python train.py --num_hidden_layers=10 --hidden_size=128 --n_experts=256 --experts_per_token=8 --d_expert=32 --d_shared_expert=0 --hidden_act="geglu" --moe_layers=[1, 2, 3, 4, 5, 6, 7, 8, 9] --router_score="sigmoid" --normalize_top_k=true --routed_scale=2.83 --balance_loss=0.000602 --balance_bias=true --init_std_router=0.0116 --lr_router=0.00156 --vocab_size=14253 --norm="rmsnorm" --norm_eps=1e-06 --tie_word_embeddings=true --optimizer="adamw" --learning_rate=0.00295 --beta1=0.9 --beta2=0.95 --max_grad_norm=1.0 --batch_tokens=[65536, 131072] --max_seq_len=256 --train_tokens=544500000 --max_steps=5950 --dataset="wikipedia_en"
Below are experts of layer 7 (counted from 0) of a mixture-of-experts language model. Rows are named router (the router's row for the expert), gate (a neuron's input weights, with its number), up (a neuron's input weights, with its number) and show model dimensions 0-127. Each number is 128 + 24 x the weight over its row's rms, rounded and kept within 0 to 255. Numbers have three digits each.
After each expert's rows: "gets" lists some tokens that make up at least twice as much of what it gets as of all text. This comes from a sample of Wikipedia text that the model never trained on. Tokens count by the router's weight.

# expert 21
router:144148143101101157144129106168133143137117134167092103071120180114082186126150135132108093132163130134151119122130148127132142172189126173090095119134136123119129128117141122147126158135114121124150123127127136127162123153124145160167126136112154127147155076078145155083158092149128160145133151120124128149132130134141126123140146096129154159055143115162111133130145108133174100116150
gate0:141139092097137125119119130109118128120149126139110092102101156127126144111169157146121099091119157109108148094182126105146118124125121125083132084123102103135104073087145150117129117101168111119135108117163127101158111132135153140109127115101094079124051140094142122128104103135102124104143167123106124098141141134116117143179187134143127152113135133130116141108146131138077169099082
up0:138112152110095104144135121116150118131068156115160147118156132121105155134123118151120079194104103164101102101105103089110152086134111131143122094104154126125132138172109120124096097096104104098125172157080118136136145108089084150120145143121101145150142108121131135086109112099135122102138115160114111144099089164091144163116102150122106145110127142124112118102171139145133082134122
gate1:153134155128113168094113140093161176158144085099129112157137076100113152115073113082128170134120094149119104127106154138110116122137110109155126173093121122127099115123157162137139210133138131109139151108155148120119163103129114134138153113128100093143127140146165140143136104129152149141123129106123138177094137130161156140120138101126128144116116125124152187121133101125163119161171
up1:139143117100098131094159136120121113131128145148124101103082120124123163097175149165131110115115113108112124159119137144152128156090126203100139167156145135135091080103084110101126115123131104172094116174151123133137104108160123117131118074114097146144132116141103117129132093116157139139135126155156114132169144148121111112117122136149135108139127117152152069121111152121142199114082
gets: "1", "2", "0", "3", "4", "5"

# expert 125
router:162196149116098165152167144140133094156135109128129148096115153147125142135126101140092102069146073168139174110129145116092123118191127166124121121140158160140120088137157132142134123104097128133142110126128117151124108151104142147135119144097131109148164135108172088120121164150127134121110162105133113164136123109142140113134109087120147131108122105184116156082106135131112137084117
gate0:082108122133139154150168093115150100149159130115148110103112173101114148090112134082153128102134123098117086104090094148138077120141140098148129110160083133108140118098106107133107137084163158110124158150128165139132131128106169106133139090154119160100117141108133056135128087118105115156153114148139096098178149143100098149144128130154104120123104149122123118148149152147121139121141
up0:112140150115143130122091122154131133131133134149141134059118085107152123125138136121115184126145144132061140134109130108125134144119164138129106152137097118133110153097121125201105117128124113165110084108090090089076115159134135163157147133130125133124156091153135162120117171150145142127121154102153160138099130144158144100181132116132133099131134098125135105109095118178124120169097
gate1:124110097122121168111135130115123080125156126133135123121141126123139146072147137152118147106133138155125112127100150116095101122122122050126128101158073134110153101138113139122084116119084108126189091121121161143117076150112187117142160128165142164150120135133141115143136113134132135168193084104136126124096157162142079119147142128125095106118109145160121112091134123142126124121121
up1:102122146099129154124107139104103065108107112111155124090202136143148146132135144116106129112080100138147146099126124132127132116113120092130122075137156148134140128083132132133103122124153092105114101114114152117114087133117107117162149101145154137110143133136157149139122142133137133137149108125088085125142131160164075157140181124102059119132130136141117056098133148141122094141115
gets: ". ", "\n", "\n\n", ", ", "). ", "\". "

# expert 144
router:144182125093140110129143145135162112140118118154128125112147144152105150128172071130151113091136155158124163164150163092125107132160111184106085125122115164150114113138153147147088144110143109118163120112098143132132150121129148141122149139085152128132135094130163154121142125147091156114149167111117124162141138119135091123149154119119163096040095125145125126096153170127139121138141
gate0:168145117103147099189126096137126114126123141112117155088108116129121128131128146116145183109135145102118136149126081138120121177143116186099151123145149119142096117141131133160128156103134105150174103139106153138131118096094174152116167120139124166136051117109100141153122099151161133128123078137130163158105120156143092106100167126107121103116119122141119122129109087129174135151132
up0:104134148157113126091169137123134115151155126125129131160128108123124116133128133152098124120160091149157125101142147166119115145141182113171092141134106149139133106099113132112140102135136178111106147115163079143076122137162127111151101157138131100110149130155172126102127155136112126114122212151129097095141138085104142140167078148146118165143137131090149150130092163111111119095131
gate1:142113132115146116179093153124128143114151094118135098132148160118120167137106161102119132111120135097130164074137078112108099166132118157153170130120156133084140174115148114185125149131115141145122110187110149150133129111124111179114099152133088173114136131133141125132125145111104126101090127079152114134088179142154132135159134094099151130112140125084100120126146134143121116139167
up1:134126156100097069094147095155100162089168137136157136138119146129141131132137070132113129142148125138143084158110151143156157183127137125123149081132158137144145105150137133112099078122114128092159121130146093113121165139118135067157102146100154089164127147144142114114150139147157088153111129169109104089155143129120089097137140128164107148112089132112112114130118120150132146133145
gets: "the ", "at ", "a ", "this ", "in ", "The "

# expert 120
router:139201159135126120126144182128144125126143155160110137079142109120103186186135097140127115090116143147175122131146145130111102179209153155112128146094120137157103147126131128135118140124138137119127116140124104156111134139148158136140113150110195115134137116095157118129115115122141122114110125095111104134170120123100132154117149148092140124105116094128153145087128153121143102088099
gate0:148180138127114119116128133130129157130110123137143071122103143140139115098133124107114125125114137117157085109099125115109146138137129144083150118097127148107155127109102179128131108098163083165130162125091139184105136177132148127106130132161184162092124070112138150148117085110149134116133145149146170103128152110165134103157123084074120128142137145136095134112117148080119114098133
up0:165071101123108177126135137147133100119148118147114152168158132121147154132099139148146162106156119142111150122154125117133122114114128105120111144133128148142093121112137059116127157142116115109146076113140142154121098091111151161160127152133112086163122143121138118124144187129107126129135104147133121153096078152142066162127102149131115110117090073124182127136094140152148111138086
gate1:162145180098143110131140098157101137149127088118135097136099130127123121151180182151126119179126118119134123090141111142083127160137107145121116127085148129166080113153125121159136138106149139106079121165143094151090125110158136145126158133149138116124113102119125102084114130124151105169099116143156124149135104142158087110161169125093120111130115146114146085094117095124086108115098
up1:108144149113165097155117079142107133117151112110136114102145108111111150166174116132150079136104136123143151091143080135099148148130121122103109146111099112109152118086097124137122175144148188127100165129095144081106128119179125099104101128146160081097150140095122118069148126136144124136129113117151110128170149131106164131145156112143125120141145134138132152149086095096126142155103
gets: "- ", "\n", "| ", "===", "\n  ", "("

# expert 80
router:112148131118084131148116152134125100120123112159114146092137149139138166138099134108129102132104139142203140126123131122127102122224117136168106114114132134144104127080195142113119146136130139156127160118122121117117109152122141165148119101090177098143187108114119099125183132170105151141141108080159116113142109124128104093125151099125142122091124124125124126115128127098160132126128
gate0:073131154107123145150128102122107101167127104181099152095140132130130104131156102186152111124121155140131105151140105158152156132148121059108148107136132168110152105117127168118124091135152119124133138074090153117141118148113126135134124141156156111117125085157145114142142125142104153108133105161073112169121105106131087112116115126158100143124096153148135142072110143116165110149158
up0:103112112132135145130143148118125122143114055157132143087167121109106105121133122087136095120114134114140096127130137125141140129125142122129147089105115169129063095115116142126132113116133107166126123092123149124144171139097095139176097165128144144123163089149112112131115120151111141109137102197129110151154112063155109133081140070133124144123102134137138108112128118178161125163103
gate1:093135120104129117140116141116123121168109169173120158134113156162115128145148129113131137100142101114083107130057131090131137077129085137094122126137134126134123150091089110116111116120143076109130147085110129132146158112115144090106133095164083101120134128107152113129168105131131164154097099120143113108136107136083123055104152120092171124108149142143133122139121141111149096152151
up1:122127181105095126099108054103089120109117157118136131163124150117144122082142164155130072131119161124149141080121129158090169107133147093123136143165142126114097140129142111130164128162152123100142167133147118108151154115105118146154146109118148114103092140130136090154149130120131120140108125163122136122071120134178160137113101159132079129113127133130167161119111083122120157116143
gets: "A", "C", "Al", "O", "″", "Ab"

# expert 203
router:149143111100123115132110138141152108120116133163084138132137165132145113129125116125089105120119134188179120126142132124107132102245134158129095111098151127158099136082145111132108121131104169138165129131144110134138118153152156156168123140109150109137183118110172111139170143168112125130130138093108123131138127138128108127135140116147146129107134133140098103076155157103136150129160
gate0:151138113126152102162098111119100148081175152116153111134146130129123168131159098142154110158096136114118111136130153134141099106109154117138118154082133163154181111111093119095135119128148125080149143103087123083087138132157132101120138122105125148128091134155127106144112126131167149171150126143172136119136117133115185149133147105128111137137111148111093180147130148055165145122127
up0:126128143122096158085135144143143134114110118142112141148089162115146112141101167093091121114149121141110112128112098133092097126129105170109145093149116115129127152115175108171120144130105141176107147165175131157111090132081126104117138133130128099086175147152169101099152133160094149073146131136111093145161142125132084105113111111116156130120150117170128112147130138187105113147124
gate1:156139114136105136139109114127180127124101092156161130166112163086145124131143122113153137132116118155142125118131115089129125084132142146099127145131117138144078115143162097125124123127104116145148139159104142199133142175157131146125104091155137132148108139056165154136162102131109102127142119142128134160107129119127065071124113123137112125110109164131128182167130167115161124092131
up1:126136135180111122093152151109136049084125117125133111112161125136126136146064108129150095065115104163089117146075162121160107140110127132140123165122114105083126150135120105152161160107104121122153133099143119133105133110115123096128125180110159101164155130099101176096124138139123113115136104148162085132132124092093117114128167127132119145122132097128118135163125124141143117139129
gets: "C", "S", "M", "A", "St", "D"

# expert 101
router:151119144099110144116140145132114145131098141121125114122106120154061148166163083184115124097122110150125139119148111097126116155188106148101099118131117157144125085128150153141140130110132148126151113103129139136137136134150149132151123159143125117119171087125200115092108134170150158135161115128120092154151136147118114125108113120099146112043125116180125150105164142104142133109139
gate0:176126112115079146133151166126155120161171133130161172140082145141111104090144121138140109103139156116135108129127151127134178116143075137094169124103157141110141136082087099105128108086151136131130115101086126105124152120140118104126098102145136127147156137134170102112129155117120135122098169108076102136107110123126141129143091120108124119097114129090097086143112142151169131175102
up0:127135103135128113139102129152114130133142188170122119112111133131144162098088158147146116107124121107148135155123116129148113118116129174132126129142102107161123134141120099137120129101098122148077142141114178149144109095152133184111080132151149168091087110101144179164128150115140120126083113173140123078076093168114136132147124121163131150104152102132138111129183134115090121141110
gate1:160116129105125147160082149084109169180168126110114150073119161128090092133113159091135139135122148133132147130133087118129139097131148146115123091101137149152125103115111200108138136135124139081117107172140121130098144115106140112116158137122131150113146128155099077156102133115113128111161120117127144126125093084163129143126128159146073166118125127162160080121133143135137111135091
up1:093120133160120121163141135104114158121155180137149141143156084088091162102124127169163141129182116156131144125123121053124158127123093187113087114113098133111123091117137110115094127120185108142116136126134125119142124116086153119079148113120139128141116121142114129136146130153137098101172108151158119149131171141145161125133159144096095138125117133152092136152133164125141129103102
gets: "e", "er", "a", "en", "al", "el"

# expert 137
router:130169161116128168123157117127107135108134089159086159145108142104067156132133102124125117141105101153108121140140114050125145120193142129105128136127129133136118089122141123166145166139126147133142122155158129154128113141130125143190165101110135119143113128104154132075135128149113139121112131124123123144120145105112154096129153117098134098092108129170119164089156130134209122117112
gate0:161133126117118123170126182159125125138085081116122139090070155133168073148148107141124138105112190121143091125116137146152146106152122109116118140124131131129154118089106155141151101119159134129144156125143157158132135125112162118117154096147125118124124116102166130100150123133135142121141155095116124091166173141167168107161150148088078114123131101148123141098129108085147123105086
up0:116128124141148061109190119087127131143129152156149132113182102120127132119114166112121105182178118137153156090170100148114128134116165129149125099124162118149139147119160091108119151177130115140126102139075124116150125130146113131128098154128145134122157131140124125145143122132127105151129083159136169133107122101122122159153096117160117161140163132148102147129127139158072135182160
gate1:132143098085100139136176145105124111078197095100116107149095092096107130165161129097127153078139143148142171094101171105135112116130131117133100134112100120161144123097152150118088101131178156153130142136136150114091139110164142104166133139143128103087111107141147156133128111099146128151109147144125099137141183136116123123116099137112073120130108162127112126121133104119113140104130
up1:100129167095106118136133138093142128111145098087106093124136111098129117138141110103100115114139115119140188168106156105133132091124119136123133099106115120147104100095152165156132122108145146145100134155130150148103148101128160139136130142150128089068120114133152132131108114119180169208118175152128099155154118153114119120105111077123077154132139132153108111089151106104113124146148
gets: ".", "|", "m", "n", ",", "=="

# expert 93
router:160193133109141123115147116113121135088143122125112142123157143116085151135148090167125121092110114165133133119174155138136136143179147141153100138064125144106132119110151128129095142139126146118106084115133110122098093151123104142154102159059192120140168111116146145103193136136099136086108134088112105171115139128131137116136150150121117121103147123155133153109135138122151107107134
gate0:129144144093166086143134169131091088097137138134134166149113130108147119121163131144140132110101074111120116112156101097149131125132161108151137111169176117155120114106146098143140137109123099129188123080106153160121159118166126122129128131134116099150136115082157130097147126102121149127090069110122140096113127147111148107097117133135101191113082114113158131106105095146139124097150
up0:148140134094139160170119134153097154106139140149105184143141120075124129130139101083121120177092160115172130143120100137128139142150113139116133117142146134128116153104173090113123129154109128151107086102096114102156096178148120117122123142109162118125152149142134162136171149154118157128111103128058195131103127147174132134140109107103121154126095116114142140154153139102145099138109
gate1:097114155091143093139120137129169125122106155162152113077122137158150133105184099135105140114109139171184133119115111130070162106149124115137133144118119197137131126105138133137176156133163152101155199128132136123147142107103121107150162129110136144138098080150134156133135124168130120160121120120121076094148130127124143108154131137126094138115114161143157132119137128141098106094154
up1:104152119131138122129104127133152123109139101175157102096123134166134155100176128133097126062107173181146102134125150122122165152116105091133117122117157155130130177121130101147150119126170156135164136129120127153152094084102133090137159141086158119071126150131128140140147122139109137097139130110086116095122132141108139138202161106118114142128131144160154127108095141153130125098122
gets: "(", " ", "|", ",", "N ", "— "

# expert 184
router:153186139095095113141155147120146104122114150146103129122140135151124157130148082114144108091120117178138148132123157092115118142129130169113141145123136128148135090113156133142110161126120132139145122128124120139172130124131162164129164135098189117144164075123169138094169150156115145142123127102105118148147143088114125112159118110123167121057117117177132154082142145112130116101179
gate0:132145153124125094133122072128138098126072151127146126137155120186141050145112128139151096138114110153117101104158081116123112104122128125155120135043138134103122102126122117157124135156138120150108161133098135113135174086120092117121152081113172089159104102113158128121100133148169154108105151128126110126115096113141169144134123122104127144153135133099120152126095142139139140124128
up0:162155096098100123119140105171172102093152154116131135144156101148131124160155097181067122159143092173139106183159116121138149102119124122150124157124124147185144090123129086091087151123123135111141100130113118091127124132116140133157120099123102127106148139163152114165100141096133132145133100107146119119146081129129108109139138119135140135142168137133085123090137121127139177157117
gate1:145108155118120133074126121114135144152088139099111111129127131099124094148121103168120180124103164180133150172163151125113096109118105152118088109150137144138162126111156123112104138159137105112137181105126151115107129128156128172078145082126173074108162145122117111132132114177124123138121132089094132173144120120118099141107174137143144134163094138134121175138142127128142099128114
up1:114090130125117094155167109082106142150099120144148133125125138161141108114118187095124140120106139109108130110154138130057082138138095111152133148143144107099185143137125113113103080114127091134126134135085163136134118174152144119120119145136083113101086149120126160180110157114177130141129129160126116149121195123127146141109151127130176120123115119113127101137117151117114094153133
gets: "the ", "The ", "this ", "entire ", "new ", "original "

# expert 168
router:146192135146147128106151143119147091104139158144117136131137118092096159149136075153114125120113085178181138116128151133133123156178133146151105110124108142110123118104150105125106167110128174128117105100145089131096076128125124157120152141102179142119152120113123120113160143177108147111146139063101101150154144147108138148135141147110118144108148106170117140103127109127177150119127
gate0:142144109126149098142128094129128168107122094115172090162125116136170141134133112131116158097114122121126108083099095132127122118132103086092100152105102098130163114099121122117098144122062149077136142138093153102158083095138133131148117137122132137121191135152137086138109127107148147115137139136135138148156144169093149108115119126139089091125129102109121185135093115108187138140120
up0:100146095108144163133122116136133130187124086114135177154160136121106154134157120136133156135156132089159125105131120160132163091115129105111115107160060112115147156128127152110112134147129155139121131115130102113157142092130109161126121117106161157143115147130172132093154137093108081160165121145164125099127091103110080132086100157138145071124087126115135125172116145148149132127147
gate1:095152107110133119167124127111096079130077125163110147098128152126152120111156103145114127096122128140151119149085146096073122132165120110109082147163145134114142103057132132126178112099141109146133121124144138094141122136105147114099150169125099166138100108159138138156133137079135147118170082150149191108120146142159135114098107131142114131105117122109137140117140129146093143098143
up1:118156109135126117172148111144159144125119120082169120139098167126162112140118108115105170100147090102153099139117148099153120117123092124132149176133168157118108157141156094142139134148138146088149156156134127137081137110136115139154114078143154134141138109129151148096127090139178158150149132158110145151068162133057128130135133114131104136135143087106127131113146180122155111127128
gets: " ", "| ", "% ", "; ", "(", "—; "

# expert 188
router:161211144129090148144153173125107128145153118116101125092138154160101148160163099141123084122147121144167144133133149140102124151213122152121099143133153149155128129166137121138141149116134120158140139127105125140124142149129155137124119129105189130133152096066149097138115136145141139153131153129140094158168129097116139117118119093110157101120093103136128137083148131114120124096108
gate0:169121075076109149146172134116104132138129093128103139113101146156129123126126176130108120049138134152110190123063120131111152166114158130127123107155163148165152086135158162118125132091106121152153101141138119142156141135118167130141084141120103112134118133127155136098114134124088140119109145108121121093123139108145134074117115108135130136131103076113126138139142143122101112105165
up0:161110113075098148154116132125092176160152116129075135124134153174124127141123137165088111129162130147120127140132144165088159151107142145103092132162104135173121098173156143118157127141131133138122137155110101098127142130124157152137153123127138140113104135126114089121105141116147131173175175075151111073142111121102130117138159100134125135139113097096139108133173133163111148105089
gate1:145124166109134120110120139158115129131155079121089084118140148132131148115120136116118130110095102157133153126086132147096128138142098087122168104135126105064108095111143167145160158118070144117118137149136120104136112157155167139115105177140155162137148077124144107112145134128094200141126133105108104141101134147118129085126133131133105134111158100160188125102146101106125125121147
up1:133124159121125154115131171130107131153137078114112092095126158127128136161101137155107117137101063130126164129085123149110140097143105094142161102151143111090130128115136175143141135104083132110115162151124155089145139147117146153090089149116144150125121095101130103114112110107088177141101142099135097173109117105118157076099118120135142151127160116160146170101155111098110125128144
gets: "\n", "- ", "\n  ", "List ", "\n    ", "later "

# expert 114
router:134150197099144130154132133119147118103109122124134147134126123141093116101181104121114125134100121156150154159155127120154087133188125168152141149133136191115103135113180141115102140138140136155125151073148094143136103152154118136141129122127149104100142076123164108111127147113134107109121156100130123136127136135143117117113121119109150133064135124182092103105157131121125160073165
gate0:190118111117092123137154150101101160131155138129132127128086131123120114109149104091121137124130162125129136138080129137103123162165148122139145136156112152118125150088171149155128128131111124111126152097093108194101093146122193129126108115130100145119156135132160155117141137123128106093185114118085131132142147079176112152159165124100144120110160079148144123152131130107125084112138
up0:166120146080123096120120118087116132166136149109119111145048112120093109137130115084131145154118149161092133132090124111114156165134105123164129123165138151102115179090142123167145155124115124072134125119112114204122122166099135116158114111150128135093141131125171134114133120115117082104155117134119121110149112098178122118133123122134151137112151087130133124142148145131105106105090
gate1:093143145147126130113109118094139121166128105160139146122119127108130136091157115083114101100182124153137133134132134107125116155102100185116101122142115127062102129110113121179107147119136129127116135136164137111116165114062151139107106088147184099127144150096131076087115148143118139126174147152148124178133160137097121117128133124112171145114091120149128100109141156129126166122145
up1:126147150114143111135115103124137131171148093137159138124091122131132127104142114134088115128182145141133136155145138115123120122125095171120136138136125129061094122115100095149113119121125095132112137182167136115114169084070148131112107086153151092085128124076165083100113125118117113140141136121150104171113106137078111093120151128109163143118112114144110111118150131102164180107136
gets: "s", "es", "as", "is", "us", "os"

# expert 231
router:110196145146124109121157129096169105123097160167133120089162138113070139124144093141140120124154126126154145122140145131126142153173133156111140114084111130125128121106137168175112161113123133123178121114128127130121130169141145151138143147128154123115159102115168163162112102131112154095119159085144107113125143143120134116123135103106150138067129138183113136056128150151149110154140
gate0:133144136150127111113088121118156096109129119139167135158154150121140110104161124174143123092181135138166131165111125079133151138148145150145111093135113114123124144114154102096137135143141141150129145091113130103085129151175130136148124094113135093071135144175150174099142148155098110109114097159105176100112154136125136159120127151052125113107142142147139154129118170141162131137117
up0:111144145173080092132147105112167133115124153087140129127144112141114131126139166176123099066156137121152126131116158118125151112151126135123168080114122121145133153108104126062116104113138165102144169121145135124151178158183140115112124110125161125074128124150150175121094115129136124091133127126142144083130134117100165150119139115078137147142118147114091174108140139123146133148117
gate1:125145074124170137158141142097137096114107122148149164098168114107107130124139124166126147150080150113156123114134094135115120134107118132152141157099139160128144092122110147128136132128141172183155114111134137152109116146107125185111150112086129145143168131155156116153133111159156141122147106104117126148127198163123097144137127082136183129120133138166158090082117134155127124170119
up1:123096163119096104116080081141111120106169153123140075133137124111131119141134082131154105135093109146080123070127090120168146107145111113106113156118104106122099130094123162124123114167151147080099159087155128085114108114163143123127129154127139141107109123135100118117127107103158142131114141149154130148140115135167145115137111136133105141137147121120131161098117072091196133094126
gets: "\n", "- ", "°", "\n\n", "|", "′"

# expert 68
router:127145146123101165121150128129135096105152142190117134098139154130085142108142108126133122123142133158153128140130176093119125164221129139096138131129160143112133098093161112116142121157116134107137109124107116127139156196115144140148118123147171131141148078092131112111171108148136128117119159125105159149138117150123126145134097097141155169055143156156124112126133145120102113101138
gate0:140133115160124116127122107093106132084158118117140150078134123152138157129181170144120121146129186132157110158146128086117093123090133116133143133112146100142106117123149148160178090120135126115123090112129115142071102130107155112164100130124154164137130126138133110127080150136167141157137122133127119125115117094110078117128171130139134176119135071127118098101082141156108159116086
up0:117142065149119119125132095090112111106145141175162145059148140140130151107139150095172143158126151138163112145115168124134173114121118124130153143156131114138090080098129167116139110102113148134113129138123105128121125183109136138148094124127143157155133132089100127116072186146097126165129126145095145087118120130143126135135130136128095146111142097142111133095085121118135169110093
gate1:099123140117165184130132168137091136135186124106135117131132141110077154135120088158183176139112110139104155138129124116136121087142114114086122122114169142089073129140166116143184157151095126150102130088141131123109143123145127171109117129150136096141103125113124153119138123097136137137117133088152167097057122125161136115131117123126114165112147091158144126138099136129141133137126
up1:144127162094139121135107118124190175141078189115142130116134117167127192098095179107103121121139129126149108145165126116158097111143131098212127130135096109090167131144119125132099125128135131163093127118143109147118145131169164109110100157111116117134113154181118152146118137133156167137150134135144109132134123147140166132132132103104123137145148097138153099104117101130100125131139
gets: "1", "4", "2", "3", "6", "5"

# expert 70
router:118171129084130138153167104134133139102153120143102123092088158109084182145120089134124094134106098156111119150139141090125111165186108187141123150100145151153115114113173124151130139144101146138134118152142146128107144134106136140164155144126152121139140114132173106075139116145121165132105113102091120121107114132102125139131137128129143100107120135179123137070156149113178090145128
gate0:131135131104078148099085133130119094105149129142144108145168074119109127121135085137129136116103090180094186143116132123129122122124162137146148154088136145136110103124116125131090119138130114120094115132132131124173108121157141179177158106137148123126145052103103107148142111134124141095093131104149119117130103167178131100130131117135102103130131083142106112084140094111147159144114
up0:164116113155169112141155168115140138151100129108092160127135183137123090135131134120111142125151169103200096128133137149128123168130123074159128099160139125126161150118150134139134162111099130100144137110104148134110119143130156080094084153102137122150118171153156158137121139131120065151160115140134127150137165100129101153133127156117152140122121179104133148180112130127105108124151
gate1:098114107104147150167165136086095130126078105176115099101079134133149122079124132098111140110129108116119145159132112129128154142131141134150160068126144144115134143122191148137136118123150147118130162149143170127132159123093181082096108106167119103079140159128169107124077138133113133105137094122119171130119132105120125180131117147095116140127107133121122097119114149109113140120108
up1:172129117130121121094117121158154144131122141111130146136118153094112126169145133118146148116113153113133098120103132118138128109152103144105083161153141119162122125121105083162148123136114107144134100122095097130124132143154062185118131106099103157131096125144137150149144086084109111109099179100103116161127142117139168074114119071156146097118143152160109151165130154133163131149173
gets: ".", ")", "|", ",", ":", "==="

# expert 16
router:129216172100103129129166138125149104138106123128109155117133138141138134151139094129116104075124092153122175105117136084097121132202112163130107138132141167130114080110133095129133126135087123106136128111132105164129119121112129121134102139085122122155145124143183100111137166163151131111089160093093131168112134125114136117145118106125135154116118114171134160126129138112115128083140
gate0:134104103145134153171135123154122149113168160181094083167146151141123117115148154119100101104113106128118107117073155124098111132145156118110137084110168132106092138169135165165144149114106131149146108154136174130185114186113170119111136130140131122106121104105135124113152104125135148100149149129093139176117124126168137106135114132150152091120150167136107140097114174119112113109126
up0:098139155087167111100109166135137100114103170113151133109135129135118115145121116140152152138102150137135140148161110152162141163130150103108117121124085133158174115061149137129100145121165138111115126088111063131088154106139089142135149122102144117135147124110092156128142107140122110161098122084169130098164120146100131177101152177114095141110135116121175102125139127110151121154129
gate1:116125112144089153113160117115124098117182118117138093164142157130132097129099138084125127112108095140127112150148153093128098116134117152172122184112168094103094153154169129125137137108128109110082154113125153143147103181156133144178123158157124136147134112089169182163138145106134091101137137167122144110118153097137099111114104119125136131108109119120126098139155175128152132135162
up1:171107150130124132106083148127106150111130144155109115118131132093116167124146153113120102135153137180118147152113175129128139148130095125103102048117113125147152110093117131146109113114111127116125120167171125079062103150097120118096115100134148149116137118154077115095122109156118158139118137082132118141146094142103130111131159116100104138111168140135104076116131098140135104128087
gets: ". ", "\n\n", "\n", ".", "). ", "\". "

# expert 35
router:131163147090128145142160179127130103135107098124135118114152152137112139142173105133155102121103129176133140161155172109105112151142126150122121152107126159149114113129164141165105130141107148145156099123127108138165098144165158113146106150129176123131153074124155141101155163177129151140110165093110115105147151117138147131142146138104129100055095112165136135073142150103154128113127
gate0:116150118137107145130133135091150133122143106129086123113128085109100120155101128080109124078170135125119180127121123139118107135125138207153149184133154120131100075117084157143135118115130145052107098114129106142133132145128156124139150112171106118119152123145111165118133108139135102123115112070168114146131140116131134154147110117099133127133137165143126117092164120087086102122136
up0:116151159143093093150127167132137109125103119138115156138139101157130113106079150112117108134115123148102142143089159126102113130111138153154168161124146082171090096187104175135132119108130148080123106108120134145175147135159147124148150121120125143135136115111100171161147141090166101115108087106137082097142123102158114118165121122129104123128118119150110138068127100092111143101140
gate1:130162117157166148129151145142073118161103105124105127118074146135139103143097158145128139110136135131134160111092131125127144118125098110142134150127111123131149134142144120107149124062143107108175158179129128142109124119169088120138096103145117080135146143166089125148107151161097178136110179091155096131119151144097153087137101103145166143104129114151127135162142115144140100168145
up1:130142133159136139129153148150094105165118125082103136107086113159108084113111152098145112080121147146098134126101129156114099115120091105125124142134120096145120141118106117121136164059099135122150130147114123133086099114145095118141109116167117162136182146161093084129113142162100182091119155089154078116177133149104145120158137101128125142119145124167103141151133136141111122144119
gets: "the ", "his ", "s ", "The ", "their ", "her "

# expert 75
router:141170128088113097129163150143139093137110135144123136100142166156116171138164099135141109115116124153172128130142190104128091148145128161134150149101134119155121096114150122169138142138118146143155129147130124107155117120160157137124152157085180107143156074124164123114140136169131158127118149095116105130139133108132149122148153112099124105060138096158118153085144147091122143077141
gate0:138139136102124105077122121135123111115114101137111148142145153167118147107111124096161136137123119174107110128097143109133114152127129101136145122113156140137153146142125172141180140089137147139121186133166128109063080111126129146126112146119146132130195122090118124114168167135146160109134152120112149139104128120105184107129097113094163149111180122118150144130161119104113081079137
up0:169096116161107183124142133128144133131156167142143110106084110135120129166139135123105077128126145075145176144137132136154095128144104129129096110155094124131119108101123085127088121116105135118125072122106123136148129137096129125142131098149134116155112162161150087117141110127133103116129123141138148142160090135153095106109153114151088090137102120150095102124133127160161177198101
gate1:098113115131097135141146064141137125079156090158135149124157145106135196134112091142130101115140089150127099108122173129125130093128105143113112125101150163159109116135077108127177137108150156115132162145121133137080150151127163130135146124147130130131169120091129125209141087139144142170135122144149104153136128121127093138138111137135147151129131141127145159139157112068123122128147
up1:104119109135096147118128082136129120108129081138147138123133116129136172110162143143113160106138093149111111121125186148133159109127126138105144087097134139175104138174126138144138100089151153146128149165147121149091151142130187124145159129148159147189130102117120155179146106140167119100104132176135140139114124111123062084129116139108139127109117102140150131114146100090122119093142
gets: "the ", "The ", "a ", "his ", "their ", "its "

# expert 236
router:165156167079090123126139110128123131137096143165099104080112134120069170128137116133087122125148122138155151116156176135141127154196142169119113139125157151132124111125154158132138119148146115158157119148117132137171141165145151133164094124122157115149166095101124164110193128157149146145141130124124136141125126132108115151138128107141126155083146152171120140112152110126157083100139
gate1:140125103111119091106145141101134146103146096134133137119131133104101166130116164079118156105159120124131147096155146152112133172123142176115115093119148154108122108114147164146088119126149145125114136137142105126073137165100176079164113174161103110112139103126140144142105149144162144110131144179115124122123186137118159140097195135123128101124149123151134121118119150150073097118113
up1:141151155152130082148115128118115062099091102130156175138124149125132080120082136108150148132116095110142148176120100083141122138126128116140143123168168137107128118141098110126132130128082140131187136128115103148106148148150149144124102122165116167147107111082135140155119146122126148103153138186146128094138151140132125123169142136121106141106128122100121123135138170126133069111190
gate2:118145124119153123106114123071129133074116062112102120118183129116122119136141103132090122122159111137149148145111136148092094151153158169116150091123096138125150112081135150125153142141153131097135132090139158121130125160128179140165096183108135111087164125158122143118145158081147160132159112102105124126120137087124145132149178146124091122142146110150109127116111151123131164108146
up2:136143120125119143135137135121159145205126160142117102175082121134152107129120117133186141102109115152136089117079134124136159093128117101103121111176129130125109140110109170157142088128103159151145109132114144111128155156107137133094148087147108160105129111145098136135086096100076098114124099116094124108102124144166097134094078150105140122117089148146156124100125132127132111091122
gets: "1", "2", "3", "6", "4", "7"